{"num_hidden_layers": 12, "hidden_size": 192, "n_experts": 80, "experts_per_token": 2, "d_expert": 128, "d_shared_expert": 0, "hidden_act": "geglu", "moe_layers": [1, 2, 3, 4, 5, 6, 7, 8, 9, 10, 11], "router_score": "softmax", "normalize_top_k": false, "routed_scale": 6.32, "balance_loss": 0.00802, "balance_bias": false, "router_z_loss": 0.0001, "init_std_router": 0.0255, "lr_router": 0.00136, "num_attention_heads": 6, "num_key_value_heads": 6, "head_dim": 32, "vocab_size": 32000, "norm": "rmsnorm", "norm_place": "pre", "norm_eps": 1e-05, "positions": "rope", "rope_theta": 10000.0, "rope_fraction": 1.0, "qk_norm": false, "attn_scale": 0.177, "tie_word_embeddings": true, "parallel_block": false, "init": "uniform", "init_std_qkv": 0.0269, "init_std_o": 0.0, "init_std_up": 0.0269, "init_std_down": 0.0, "optimizer": "muon_variant", "learning_rate": 0.00498, "lr_mult_down": 2.0, "beta1": 0.95, "lr_head": 0.00724, "warmup_steps": 200, "schedule": "wsd", "decay_fraction": 0.858, "decay_shape": "linear", "final_lr_fraction": 0.1, "batch_tokens": 32768, "max_seq_len": 1024, "doc_mask": true, "train_tokens": 340000000, "max_steps": 10376, "dataset": "wikipedia_en"}
Below are experts of layer 8 (counted from 0) of a mixture-of-experts language model. Rows are named router (the router's row for the expert), gate (a neuron's input weights, with its number), up (a neuron's input weights, with its number), down (a neuron's output weights, with its number) and show model dimensions 0-191. Each number is 500 + 50 x the weight over its row's rms, rounded and kept within 0 to 999. Numbers have three digits each.
After each expert's rows: a language model's description of what the expert responds to; "raises" lists some tokens whose logits its average output raises strongly, later layers aside. This comes from a sample of Wikipedia text that the model never trained on.

# expert 25
router:492497493560369462487463509530577493532435487535494527571504538573527567456516587427523456551474461486559503536361486412564469515538474563466576524439448454510418504494483472468569439509555460608461506532452512472540458493560498514596446636465475569528494456576486503441584540404414620532505553428555510448480545497431531470555514542576445573444502545526531521402494466481574445474500518531531577527614553520514452527470474435514638476500448560524557506472519539510557588525511461570531525550523563502442501431488474525452473465543497556512405501450433466509513454461527508458
gate0:486455445454453435595462531535502536519546423540451426496542463430497584582438529514505474506429521463514456441516497441480519419503483576575496516503564520596456535459510526446486501370524513537441465532488439539400558461433531433574567512481465524529503513513570502597475487504565506478471549507624493515514506400535495455545491541539423533510625512521485533534471506480635477499460586654531480444452532558556482472490384460487516475578531525512463511512434440376538483503456532534404522502553530449477496559439604482516566505459476489448575554513497504620530474516473464452
up0:556520583436441535487498504499519493454549454543519489518515459519410463500462510565584487446503500548471504532523475501572530516550435439589524498598469498581458503420522511553528485438454494490537588543480546600475485457514459477517530524496552531514503423472559561488470482545508409537452488425450471473581468565570631476557390518458483485504523540496401516603453476499471475497510529572473492530416460438551452482509514488501590431604419468475462395513520453413542455481473478544463459569473567546456468563527457513375542603558487469557502567499457507440607488466434627612
down0:503508638536481510504500560606490418522535474524443479560555560478504426531545499572590497475484473522542472525372539472518453529500516534539461530483424539453430473412475516526545495606374458374474511440484479476537532459420462592515473572472439428519492529474389467568486491501528467484555511471434521515451515542498480551503500446516558509562503571554460533469582445469536532509413475430503455591510448515480546545483501445494478464564506477480570578522442465552472481505585470533491481451476571556420630520441466559579546534524411523464598428469475552466466418513600430460
Capitalized words opening titles of organizations, newspapers, awards and works, such as Best, National, Air, The Daily Telegraph, Evening Post.
raises: " Zone", " ", " Age"

# expert 62
router:425552536516373506516452562550481507499487485541527563562647514495448507550527482459578507573605455496535472553516558489534546538427590533466546475469560491466487509465452410477457419551599472549492555480499494456556527411484621543476496559463433605491568517552525500492514545491445449466550534486480544552612498496419499426446557549633396542499493462505494549458548451477472456503479495576621478507509506454467436623455510445521622511541475529485520515452512518556497544530629499551542513489431501538547508456479482581489414438557543550556480542471481495533455481505527461502
gate2:530437492497490471554497528449471512480502507555447436563568499523508560503498459489498543463487443584470556571484504543532583507525513446516501550499460467409567511494508533553482503398506471556599479468520482426539434520443373420453543540484497511476486511437442599521449451534548454597405573461473496526498539441534618414510582460454454483507523450600508444570436475545594529463505533529528532485473472558485558563515532397534523486582499467474452461414531496459547514421480456571495516616556437444430454492505553629399452548510512442421443551529494560402559429543466522538
up2:442565550493501487481562481589519546553441563443528584377462497536500526504505475571504455482521539475513452415553567497448418551517449493484525448484501486575507566497525464461529499573447496440405487525494527525513570479582627579545468453518501526501515469546636401504517516440460504439554395485557500453524445556502447565483428500534499546448444618408490571440529480435398443545453500527469483529576503509449433409500475607579515551384489539526551544551503491500473470548526512460452473475450582570576472533482466452547490444547502504553493511498514463644504544460483452440
down2:501497452528462556416464513490505485401470564514494451566483537501451547433473493433459353419498488493461487470495490546539471484453518569504535471501329526517520434495525499566454397487496504500375524507391481500459420538431441408491504451356531518468482517523518561464482417532495500558498456468488544497425526510483586561505588530474562600580421530414397470518517510493466551539436530409520579504575485498479437498533539430480611487507420585496433469468455476493536560505517486568498491440517439485524538394460513474502492464525518540459556605418493554464483464536542491509
Everyday action verbs and their -ing or -ed endings, plus due and up, such as took, moved, led, handing, heads.
raises: " the", " to", " ", " in", ",", " |"

# expert 54
router:478526573534377525519497512562553463519441481529537501524549521495401532533525546484599524518520531534529496577440476442571503559568447578489588478458495550469415493497443564548437432491542467599531460485555456469600467514513534577558542560492454595591435449537474464443590486462451558535440505387534566448466563517476565491450530498567444464412488542548478552425397434445496447496553480490521483499589509479471532533452578525492598542583503578554483560483597563490533523472498449451533489502465541540438452461606527529458411392538508584488487559557473499497439477452513507512
gate0:468550530499444382603461479547566505478425537500501510441462420447521479458490469567473432507541523400461522545496548556522518463526499503481519558426570484462448494455431494484541481480436453553544516591410519471448437503500417531563560508434537436519487422465506484557396459530494495579538449477537531465419544473445526447537459535512538425492519536481544594528384463476562430478570456515572509474557547572560432566500584563436523501533475483498631490429506504568507546436524525577439509432521523489440526482525477507486484608612456467478538598429492595619446488534557478522
up0:547479513555445327485470506488508413594491442586492515577472426482529542482431468475470587503425561573502620507594469465467478499593497581550526609445445495510464538553556412513473467511514459465470514481516526528484430499496482566521516489540522387440488489540526483457499478495533524524358462569497524439478460514548516642498479541493439517518468520552508559516565509400483523487561452574544546487490464479488511449447463555488498399459496456435534448462473453482557414464510405475427519470465494478496480440495426402469466616507526507546440490434577483467411506517592521549
down0:522515461466423487474483543531494528427580540427550479574496514441413576502594558542566526508508476541501415522462485604505479628552534437539552502448511512454501536442514480449524545550492562491515515494494565544511581544499587536438541415491466462499434466452593477538560506501512505575499461507501501539527515528542435514535551430548500425537550466547620559540433426383510508507614468451467506515524463480438565563584562543477528513520422510435587529484497408585517462567504562557539445534407540521446488537449531594494461463536495447555438478454482569470590476634505530575
Nationality and language words in music chart tables and prose, such as German Singles, Italian, English, US Rhythmic, Billboard.
raises: " (", ",", " |", " and", " ", "."

# expert 2
router:408516518488421524492490573494517521547474506527456536573556585531450569450535514474599557572468463551582484590412593524562496543524506586496555520382508433415460559447487472533543456533570455597486508457445542437536449440561563511463417600456468608527472490595506568467563560423430532483473514437569502467512524488498484443475548521534449548420415507536504554479538456480497437524499479560506511533582513501519440545519550392540596517548478544527509546488588503533468490542559518528568519573477569574486443443493468515444471427533471599474472493459412441514498500420584491482
gate0:541512540554493533528593567479570574527472456427563417479509441443490506446468529500538461466467467506572543522542454526645458383555557413455401463540405505450395493502561467414540493461469528504511448569503528509519526541480521530492561453432474562481493600543474546478549464485483513496384500432549475515471550492558431495451490524479444634474466447543515507437521438478473489455547423482483475444473574428489600516478438450514451390495493450511500488454528552574541454450552511442554422586533519495476431496423506588530460506449502534535477482552411414528572534570483557413
up0:470460483549556503554418537587475382544503598516480456479479514513469574471531541453616509521527511538487517497420499499509541507619428543613517447561469556506496475518539405512497481415457480570567521511601447462465473492577495590478438521498611445444520366520520484535531520560562497504547460498483590461504462543540542553507525469533471426449592499511411547459499582544501529531463470476507516553450484499540462530459539521450479445518551503468550603491470573457460468483405571542517587505457502524562488531446535478460526539583508483459445487480492598483461475429608336542
down0:497438516523538478504453521414419550564477488483562466531415511496443478567500609531478470515519506499558567487556475480455517420496493469498648459506525518477448481462484482478472385500561516522490466513489434475523607646480583528556486510583541466524495542465535555469502496479444541509517419389490584584564510475485529597562500535468597524428531502502471547506556491468388609528496448458524507568505438476539520579499427499548538434522499534494649408438492487451511460524509543550533491441539397457536401485498424474561547450432453436519549618528528538461504515542537529479
Topical adjectives or noun modifiers before a noun, naming a field or sphere, such as social, medical, financial, human resources.
raises: " and", ",", " "

# expert 55
router:529454531540468473545505555496535503434481521544528606523498490570419525501543538520552465491447486495576542519519513459485476455549565528477532553533576541526462474501473524465532505487527473575584497423542531440575414504520572535555471509425417542566579437542550488507433544404396489554511585488560524528506539546480458427531533570540462526436416510540573496547532454434512432413520475594537517426638422541493490525428479504529680526497454594475454483492494568446518526580532428508527409510431488549509409454537588481532505429514549615454471495431491419485514517510550497489
gate1:517551539488580544495393494524516572534570450492529458482493501547532424520463551504636513499507488487423429504486441515418468469581520451556414540541558493488517482530530493462404466415430603505516492443409424446536442514471473494430438553517515545436521459575471573523477577541477584410472526570417506591449563375541564468455497543518493582477553570480499598463447450475586493513496492510570536458462499473475561491505421611532534505474534449512413537677482493511502506447479499491606512547517491516499427457540546499565511506428497501523541495516515531539541445533405471483
up1:538493526565566546478462590398480535503578508524523515519450480492560420518415577474581550506513467522451431493560461414483499504481548575480454502560504482524602491485542514489470564507515609500494392450431445520554483516599497472473491591492493541451556498553546527416441650509469618444510488578487434526459597500498545427523513451517511579493534567470595555417490523479552517477504609470611624376461548519502527475545515486533469561512464472483446471613471476463499527478492506514541486525469453506553460487499549497583531469450491554461532507475581476524477406590439532535
down1:446400525473403453526436504549431554445548410531494523514467505477502508543500508495465508462448458352399490536530413522481462381528550509593570547464404615495497489525488529556562530452590427394437461478473474487468458498622543456531453547551540486480534526501499522494491375506505413484516476485511551414493485510528452524524532419550496587503491451609522425444441659526464541495423504477526487470491504513504431531535549485541514540447488534358577489472491515516593510554470536493431483451486559557549446471431519503524528446512500471441462447489510436492442488520486580478
Field names right after a dash in infoboxes, before a colon, such as Nationality, Born, Genus, Website, Coordinates, Kingdom.
raises: ":", " and", "s", "(", "-", " |"

# expert 12
router:429457453542467547536505475599483530513454495566520538487518519522415533540570620494567524503524475544599542510498571504566537485496566501584536456508430504522499429516524455479539423531549460495506508400550495386562489509492523441491473584414373510559596500558489540486550537435504455543547553484577532478584568485409419448436545536510472592534429566558525505482455478469476491524500512471600511503563566498497497468440616382511576489536519512496510562490522510562517523532589543474558452505391474507469457407508480530498448407519541572531415579448404538484500452501495531417
gate0:483508537436487432473504528504548579488437435460469492544522521495474590513526442444502561493460429433356519530485524450486495534562552546531547525530560535497583602522523392538477537532487507498483467480564517515463586544436671571465531477472414513354464487479481601538498462480464579485507481553540564552441475581412454467515521472571515571535442571463458584458476457530515517522433495561449529531496497507522427517501440499446507574585545441520467422466433538616468531569496463542511534451439476554492520609496434474553529436490530467498518506462487605478551542505605451459
up0:538506519410518430519417528489548591497477464469529448565508542484412595524549495455507543466499455494392549509507474400510519479535620499467517572505460550534544573504526425586471544499499528504505479515501495466495527551467577604469534506480411524420474491429479572465532469493480554514415455579517544551411539447433472450484482480537483599517448551430469539427507470532481552520415482527478553538521481569546468531506580527460519536548538444504466382424412550634478549527446464542471555452390497498527528601472489472562481456465578507469526509421524603456487538573583378500
down0:434478491451510527451456577482502573566500550423443494533443532439537506531525587441451561516439535515558568465520528505533507489543538497514444545469489529642455476490580419504400593495505460478455412488514552502478473496567554580496458504460601478543457489484537481545530466446549592451452461556572486551467474551478512498440415450526466581548482537472533523397466480542542544527550603508442408476576516486518488465448587578486461506546560570392555453537449508476489414521535498441457381488448423484552490536506487538532399487487470513550641481486529580421524554572483492583
Subject pronouns and relatives opening a clause before a verb, such as he, she, they, who, it, and existential there were.
raises: " ", ",", " con", " and", " first", " re"

# expert 56
router:442496454505444453566479517564513480552346491505474559517554561475463515440546496498623431562470485491629501586463610451498503427561471533544584546473471533473514460511462450471511466523611500581486523516491487485566507398554599493433381540456499553525491435532494504489578544483461465523561572450493584432459481430444521420472555548553428454486469454536497489488487431503517466483520469476493485487567557497493491528413525409492565568461427543449533511419497488516499609499531500546555538491402589521491480437493491416461422461495533642527485538459446507455429490456558487466
gate0:416452479457523411445656509525517580502541456465463496437537483469484543452489544500537518558500419432453551454572461575499481385378456492496577497524447491545523483541551574387390534591575511514493499538532527486481547445524493529439435508474485477541485476484555488510504440492494430543482495487524440558462458533512496497498490535485503515481513523510550463532541564547634430518449447527480560548501485574532407550428474544575516518454601482462536497418510580564528484435527549499511485420535504522589599573569442454493347556398449514560484504583520472449445466472536495544
up0:525518451596514429519459563550486518464484552535514480518357518526521530590528581450494511518532515528585443516495524456473518409519539466502434457386466428461505484444583564556463486426510470546480520443477477570543651510479507542486508480468553559557588431488498455429450469500550449520611507565505518482520464376554494427472489467522540515561363509588523527555468466537498484514497521425474492518482541505423508474491476495440451453451559479514470533510558492511478545480499389481438474525328456559468442488610499520598509396532538471502488426504479480582542478572580513516
down0:440527543565510503557491453434510579474433488595520486479494470441498559444454547598528497637547525578553428534512456504556487580444576563506472546517453515528495423534434558460444476462457626478470513489542499562453525464460470471492541481466518586476441526461445553508547513451560457507458491486464543489395579426586528516470485497532459554473602486401443493592461464498446563548581450416483447497536395529457516485490424515459406530466539598524530548379547486474515533540533571538565498534437505524528509591540466467491482559483435515439527440537440487585522440486472455611
Articles and counting or ordinal words before time or sequence nouns in sports careers, such as a month, third and final, two weeks.
raises: " ", " and", "-", "\n", " to", " \""

# expert 28
router:441490488558457505518453550588471467418484530570417531572582536599516539467617514485522512510472453536583520489493569478533502505535505534561581489432544412439455389537458495521569426530538446547492520499464530402578427447507538540527485555484497627525556472539512456434461521475464515478518524420614507463537560454504493414548569532492473514402393521499513528538479458464461449442445450575533528429538559520517430566431520472507653580564512530462552554469525508478463520522552478542554446552400527496432452436504506480469509432545535576518506578452440456508478515420562487452
gate2:476498539536537490516509571549542571523479510557437507592548558472469448478598447456529413497465577550494501521548410483429515465462509528541418540490663543459554530465487467443601470537475490480537540502484514519546465523520484637504479430406422426491585487555452480515540505546558502498474603531481504511488497565499492559467501510468414530404559500440460416472402473530496459600515467585434511453472419402575433527432492535459492461537441456548491549419437536446576528509529487465490507561457470375437493429503588514526544527446455459454528492535582516474519510401539510565
up2:515488544501525536495587574506606515550434517544483512530575510442480489486558419344553496508463509511519463581475520483427533498467553552445495552550560471503556565513487423526570485482510487571458526500472590559537439500507458527476538458491452414493616484542423511550514488519626399493549473497587425558477468521503469506458512518527449543437479519505439549460466465520545476517478510630487440518501505481534489538496537522537449481424366425515520534500472446479542520514518586463452519579519473415394494390500560645515485500465532463535341505413552535527576497503570483499
down2:472472508609562492453456461476515417552477470552584490549538524457528443502494525508479457514394491457436560533536630546540415574444580498471496467443435460484444456484426592551497505486477581450610571499497443560542554534501507465496536477572476451526494560496455497535427479413495469460492480513511463492467557582568535531499476405447399569606572473478536457401389484467503474474529490511533444545527447457480494591498496424472392437606490500522471388464509497556444551536476461507528470426480470506526544473482519490560516496481503564503572404553483511562494574538568604413
Concrete nouns for sports, buildings and transport, often inside compounds, such as track and field, railway station, tower house.
raises: " and", ".", " ", ",", " in", "=="

# expert 1
router:437484519519488461459526498560599491523505435650503587500549503635441522565510516478483577540489491533513501496491495451551534461433446481500589506457477489522464485416480538451538430542558529526536468526543516444519440412591456455458492588486434536532576426535507503539518494451500471409569499481516474462513587461438585489537581549636389507493490467511556523533489475445573442494429458520441511496531551509464428452467486483503662436519485529500433491510516534500534521540537533589470502419436570613499504448450598487463467473558491549498413541434452500491389471443481518420
gate0:488496532511523489614515434577539491569500470509506560462439555585509428620454501441561635519440435458491546446483482489581543544451393527453450529620580475473473540497474458504514457488487501435575474446482590519496426535498566485429530472459489544467564447470459456529532466534452512441585471478578449529493606541399540545516577470519476455504503445548446576514482471585485549567434406520543535547542584450482568433527588581525538512533486505398509463572432463512428506484521477506474457569506481591443547479539588562489536494471540462508398562575527488489503484453512469537
up0:554550593510486494558445496547524521450463430496495518476463501548452484606456567396508577466500487530402523454506498473510467469414376547464448558638486553509478525485451402514398501558399433514587513555525570440557465472503576527430544482484522482450531447459458539508520483510459446417537426516562527514525574532495506503469578488484494499494535498510490538542509452555541469576468438593482573539556518461494519462499579621525521494514430513454484486580420483442412517451617494570459456533510471532439568455430484561508560513418566432526391532576482430519456487418486484474
down0:439582585436363578559497458483512553508515527548423533537483465542485500476558544562464531524567451473483491494533457568501459486550446450502507437445502546564447478532448523521427552582584436514552516610488457443444549490545479500448483462477567423511531550475572473569513474528516545519529432473489496602624507393555507446505451524472480517521516469531518474400559472534453438527496528514550509591481535517485529366556488531544513493557406412455485535581424429545530439429510386466425533567587394488472619542502498518446535451489525449455480488506528513557523518444509539417
Words opening a table cell, heading or list item, such as No, Yes, None, Vol, Ref, See, plus word-pieces like sus-cep-tible.
raises: ".", "s", " |", ",", " -", " –"

# expert 8
router:381585440493409514530555502570479481488411492501459623553560607508457515477551484453494469514512506480521563513409486501574459507468509529452526465467479492504466527539446449472489488539560428520442533529482493463556567509507581487493447580454481527510467404559418468480551563428384601471563522432565478581529569450399499486502525589625430539544442431564484488513511502517519521443468464554617557428519471529451446509435566461515555512468451558517510502518522525583497529503540511533570438520449565568451454389476450450520420437520522589489473494444445430458495507495572459438
gate0:522488490486568590487493458501457453432520540540496434510475589488480504477555557464493370532531515500493527495471459575596434499464440451450519474485503522565473495531482429514494457394507504496591587501484495484540480517558516549503490547455448399486468468540494388634530486495473537484589447441486465527508535456553487467497496576521555506462539533457553559553448493439589393420520434576521455531500461552485539499590578562573512479515424601460435479524513535412504416442466461472501444456485409570441517456469454510537527509463576505505603396586548433563432507440597498406
up0:411503408572458502442555563594479464471486400476460510500471483516481533527498527523471490479485547450504481508550540495502473418518538472607499389500478491555550553569420466581568427493448482515523433583453529516508511539530447519453474526487597452508480475593530484541471579459457482452539540537556533537527477501454556524497499520520461447561458521411516517529529520489565559463529541514579524506380467485542503482451459584475543434560460459474460503534486476567525482479475593475550497487368537512428519499544537451575376430588479520518547526419426581565454518624485436684
down0:474475440514495532533421570532592472498505390465466374540511409457434516421565533511463528488540592466560500498436532544517501427551483375484434458540512455476426505511464548409524514458509496469462525489480493553568472520581473520497533445573512511530496464353452442519460500496568494560501556513396540442433565430482614535520490462533463563459465553587525475545513479528496536497480583490471457543481534405552602481493503524478392466586492505513532604422536514459491474527533528506561366505438495486512451485479599411449527479522527505492579521586454474441448565502455563550
Hyphens inside compounds, codes and ISBNs, plus word-initial prefixes like re, co, non, self, and line breaks in lists.
raises: "in", "comp", "class", "style", "related", "en"

# expert 16
router:461514510518391477512498490546542551560364508522523502505530583457476531499550485534507500459516465525506491518480501438551588501522466579488505506555428488509412460427454488505519445579509447553552591407572557430515492387459545432482429612509443588460504476471460527482505555448438552479530510403505497468562529510489495523528547566501419523414484573545506678514490443428538434421528472446529537510588464527495548511486536492516555494484504509549437526559480644550549558520537536522543472467501483541492406400496555511498510468558572637473421516486403512509417445474519503483
gate1:458577529565566434533488458592459476485491436509535502609419502499518442391579525498453456541524457542470602465465480378505497339532531506475493552505563535500498598595493545575502498453574590479595359576459537513466617487530480465498440528575526555496515531455512408494459484482500406470577536503494482540481497516423416512531557387494447495568440508503539477395613466550516586421479500544500424586551510543479514425505483478485511563485467521485552478478510533475498457488484544512514539484503478580475548494511507597487520446523518441436503469490515534502470523596455536511
up1:506558543565561485547525570451486442503439554439520538453535538418502518581473498419530535544516492480534382501470430534581536514500586447544545498444473497492470423472469553455549538525514476473443617446468493534507367573481490636519550496468548451539460486477518551461542467531537606535445456493573596510486484522495534483389439506443559496378507459462465458530450488456406446643479500506499444499501511420466399609470511461540467383530536487531515491481470441478538510503521375472520438512549506404595484581506492470508465518499463504525558553485474464479503474544395520466
down1:501543590504505507490534430490514520418412489441408575491470580473526518531490519468475453518580521550564540412345498485439601484500464532531559530507440490419387498524480586520534456403507394529503507520437545502443540512530492499440587504482472450477508528510417493550439608549484532598518489574567587453498449507418414490437442495516584579497487471494463468501491461523552594599500473433477477440488587480510495518446493458469575535550415490495386508482497546562437487548517566581509603466489517459462502578441490544542561469501514468494544427482475448509487497581581537472
Line breaks and pipes ending rows in wiki tables, plus minute and degree marks in coordinates, such as 10°43′E.
raises: "|", "\n", " ", " Total"

# expert 51
router:448559416551490536513484580593467495516501515533488520512651501535467502533548610448591531523479451530509493462467556493535518495482534560546533454495491464403518523470524527513501418506638496543468557440484466379547474490510548554448455570459429558521552470630497539455504591466512512439544550510571486534587518463488494436447589528530460571413421557465494541463470428414509415558463472520525516424571474488454501539462569449487599504520543544494505540485525548470511588501593502557577495481409579541465430397514520517460470421493519542524421593451437469495455474497569499486
gate2:560567496459590484519528410490500485439466522491430412498532509532511470531472472569500625384488545539510517427533542550459500486577480486447490468557540476515560464478466608499562487506437511463455478556592402461494549606409478527554446454532526439441451521565517471446535476429505466516456472416528542470512508522509517458499494387485521506509463478509489533480579622427454549483544498475478556462527489428513426511464520450452436578613473515561562563467480570479517598601404460531496499402530471500523566582549413442515576561524509475482563579483516464416482439473577422461
up2:468538480509536500562571474491517513496436477528492491529499538631559445527568411508446463400484518548535445459537537511506617384446630437483510422576419522455585508582486484553516533516550564541522527514516449498487571513529511416434500545505468607489435524487440490491524546448553517477453489435454456462456469554505459573479542538485465518471462456497574577539507477446503397541505499501509461498558547434428437481454533573541504589469536472406523527486502530454420484506483560493559601533457515575545550394481473435435520398492533420501442567462531423541530579386573477470
down2:553499541534484506565466451435435409569479570495561546536467485477518550463419549542433614513521572458422521555533522535578481563470496535500520517535646496516496565602442596421482420532461405502508473487556480512450524517466519487527493411547488465499585456507500509557487410510433477521513467545454521518570462485497582448456544485527515527529578536502516457526525583411510524442487580488496579522496524408573504565530444523455483466510453480514422539486415585533598491548509515473495448383515468442500521529529538523448540557496565611562542478546329494487476438508465473392
Plural nouns and plural -s endings in running prose, such as children, members, steps, tracks, rains.
raises: ",", " and", ".", " in", " on", " like"

# expert 61
router:435477431508444527534445499639527544520442485569446613494543598520453478535593565550618522515519521555587562488482465485527509461531553494489538522488476519455493447497459425424531447540548444515504464411515561499532476393565514478448469595454415541544536434501548499484521559497399487471521603485531555526591586508422452426443496578550525501474478469554509549470494480485488504489422498510572477534550521547506465547455590485482535482498472554449563544494514506532539619527599521530488445468457499535450526335517480480534439439539532580560455548421436510516501408460574492456
gate2:541406484610429416507524482541474585510516514444430457513503570598576369603461498532422514514493420418517511479522483477534543419436521477475496397470544555490520543597374559470442483596478501544475435398492499556408558455511496476490572545447443584510486531601556536408551508444497544524517469459494448448515590537550453481489482589514480512523442506515527473583419527508490482577441507478515510521510497505603554494576503535492516563498466455523508530400540525576536482461438504437518505488470504559443535512496571419492588507505448522447531499439441594515513496426477472426
up2:572460491652440475476490445513429336481500509480539457511566473564547548510491533511532458504521579593451463541491485546518518505532463456496422467304588460495595401461521510463537489452441461473464549518521515507501546482607520461452498552568467516580504530527493467534480432451505444460534455457512536517462467616532481522545504491426486503515491495561445447559602551448430496434447578462479508438479517588400455543435424578457502471473540492413537510599447473507505486547415535539510521508517545470533460481545566548491485548565559418574404495521465472522476534493452503503
down2:492509508472416489501529474560433626377516484507473490598441517502558410530519560492545471572524544546423494598501516469529559492503485533589477398407596446405518468531487526609467506459540543510473509500559533552581560500568479406535549498508479464462577492495449456435496484463392470604529416369482529560467471530466499424460560576578506502555394505475440510508487604536425466499608457487535576458524576535518418559503475475516479424469479491431491489408549463560527522513441470394506444501481556496499509520510509482520472504459563464467468515488473490488563427492451557477
Auxiliary or copular verbs right after the subject, chiefly was, is and were, as in "The club was founded".
raises: " a", " the", " ", " also", " part", " not"

# expert 31
router:422546521562467514524497527533495560457401466518507534532486575511453513515544481499540434560526464556585566513453522401513478480524523591435542496531436593511522402499385486455440444577544501525580574483517546472512504501515545415526434636482443512545476448530486461475583523487438501466582576461542527518548581533461482440516536646542479526484504469516493515521434487457562399467514487464571558454587484544510415495452554478565553542480501602492439531513509603583520527525578469546586524480523475556523484418528585442518442410535558627526452550518473487546472500510580520487
gate0:401510554382507529529543529495496583550517525457457494481540549436478429546432513478610416531472563536574545492515487521506483504517467530475515480502507546523451471542464533531503470517444545492383504584602588437500433430576495551478461469521411625543471558517541460479539475459559584484478506412538539489531471573465518580509498527527471444546487610559489529532416462381449461508509451518464402594577514416437569530561582414509514398512475594496484461555470499484517520520499514534496520521527525474478517430520426493592472612500511494508639515507522556560495532526487549579
up0:422541435485482481515476515527552574515507479517427398461508479476489464522453493441535420547543553468586550507500535554452454542516496554404555413543502529591432534524466447518442467608404535508449451488516548496560452450522424522578556487529475581562472523435452512470504513548512571492490477455455476459537477540507505502641459527518535456542535523505489545530522431470415469564461494491539358519531542422502593505561579475425516439482491665526395472582424460445536496453512528476471534543528504480556580465445518526566488614493530493402476498499499638560491575515521479515
down0:529551543543512440500497535499457533579594561429396448419505557465451536451487435452524497578522572456617472511553483458530415486483463504469479443562518459521517496536420451419476520537526572489543450483488412461432517430482487535429552521492525517587475528403543550551494434574491488423498536407557465496455490487546340440454624532440467551516446508443513479481414445527494481523473506492527515425501456412453414486564396440432499477499637442574426505428511557559510518639527492538446482509507471465564526533417578553521519511501524506484448498468510481510533523469520478525
Dashes and pipes starting lines in infobox lists and career tables, as in tennis stats, football loan spells, year-by-year entries.
raises: " Total", " ", " A", " E", " W", " N"

# expert 46
router:473474463504469528507496499546571481577484532569535483496628566529466527528532489442536527518586426503540490597434623411554493528444444509505600597539446581472455485519404541512486457542492379537478624505478476505557557417529550504484463571426432539556508433533529450448589546467477450503539548494536498427512612477453482483542564535472407477444473508494516566564448493512535507479582422493544486572536504531479471485469505419510581567490525479487498552478562595548575526516536513529538419466430529561480527492486592466484416465520585537442470543527453545545445447392517450443
gate0:520483499465493445508551528557438503551477447506580438519581488623500392437527664560468584502527453495441546502476469450511539455548377475474489516519596473484595502515453483475537488556472480574606441526480478472517459481499561515498530542468572630550592432430549461508435463529527442448563580444471539464474536474449480530480479490561490438520502511511463492499558539536503542469492408424448457442458496567576590538500552450464492447543563453539534528478508446525554525491530525560504592473387501483469536585471519476453515595478569455421566490423434482525423510488509584421
up0:476464581444520405504484482498482497459557452475539461562584480523556427444519514477543545502435460442410595532399550427518520482538451489499519566544597512518588566508487488527581493566456571486533472618483439468482570473497548538518484535488488605528570388451445465508431408505533445468538571460446535498477618544473575459501513514555478433450496497510523528484525538457534514490500368453462523492515471540505466541488544513528522447632629461498412521500456510571561492509593562485557501481487530467473518569480400391501521559568599397500500580506483460539484496445540474510
down0:463438435502482402526488383583493500530499597498487554444447380498441579489491550541540536477453492476497455510518601503433440574549511520539486452473494522488422492657463532602507467515436463465556471489412548442582517457541375538550510534479525462523398494486570400499585516506470516471454536478502496559535420433503546476526552531507538537529572433450629574570531447524511450504517422534420453544470615506448475488559502594515370512440488474517502513461509536465525476540500445439509532502550445560472496530514455509448513487475451472568472507560452538465498534441415537445
Cells, pipes and numbers in sports stat tables and results, plus racing teams and times, such as Yards, Chevrolet, 7:00.
raises: ",", " ", " |", "\n", ".", " A"

# expert 36
router:439432466561473511559478586537474504537403398533522499522489563486476564509530532464580424569542501547576425573456597500530578434558538505608540449516509477429497524501506427502544397511630499559543526431527479487572499443586529552473416561463395578515522489517450504504601574443465448551520534451536539509498504487452483438462584514493402501506533544525477567456504404482473474498492499479514492497544570469482473511459582395452542510530530501431453541439503532491534561524557456493534497514381584512500491453507546508489441498543551671523471552432432492535443486494495485409
gate0:539450537627506349516533500430601426447514488638453481596498584492425423549435459410536452462473520462549479544511561455496467482590468459467473476484533411519605519541539538487449451493482520592520437514408501527519452464575492450452506547570497540499487505603482523527467515552480548525470505457524513505496487479515518471468511446464476529531456516464457380482526555458460555513518542525520536437462536445569450553432495479511486530452509552479496533471467477499549461573580475502601534551523460511408420518533603485606507585453377480562516525576550455497531522468401588476
up0:402514424489541489502560543515559419607549533581562498504442470557578478545489541539484475510521503469467532413449412429367535497556497510443487514516491447449532492495547610440470431442484475560484439488439408491468510488496432516494490442577392606471481429553499498503485443469509608557586489484554536520545474494466470542515538458500520478453610501446536560560514518483503414437564490428482462458543565454545503466516460600431495501609548483547504483535553554524510464528546420521415518529561445445513478480548446412513489624458542597527563511559421510555407531471499516488
down0:597409580501468545396439492509479516471487519502460431482583595520501494565563552548533472451413535375557493527578486494517518490458500502543470474528468480446574476508547447516495534432586507439461450415533502437435499526409526469495524468417555458459538632486504476520516488606501418549382571577546553468536481575478547436492495545539468551546505476450511483462507481445540594440513485568528549389461483491440466503545455596514642531521474585517534454455505436493454472505536527426528478476403535529521527398501535569504464543456586416524453507531527512480515455586472471523
Determiners and quantifying words such as this, each, other, same, following, after prepositions, as in each other, the following year.
raises: " ", " of", " official"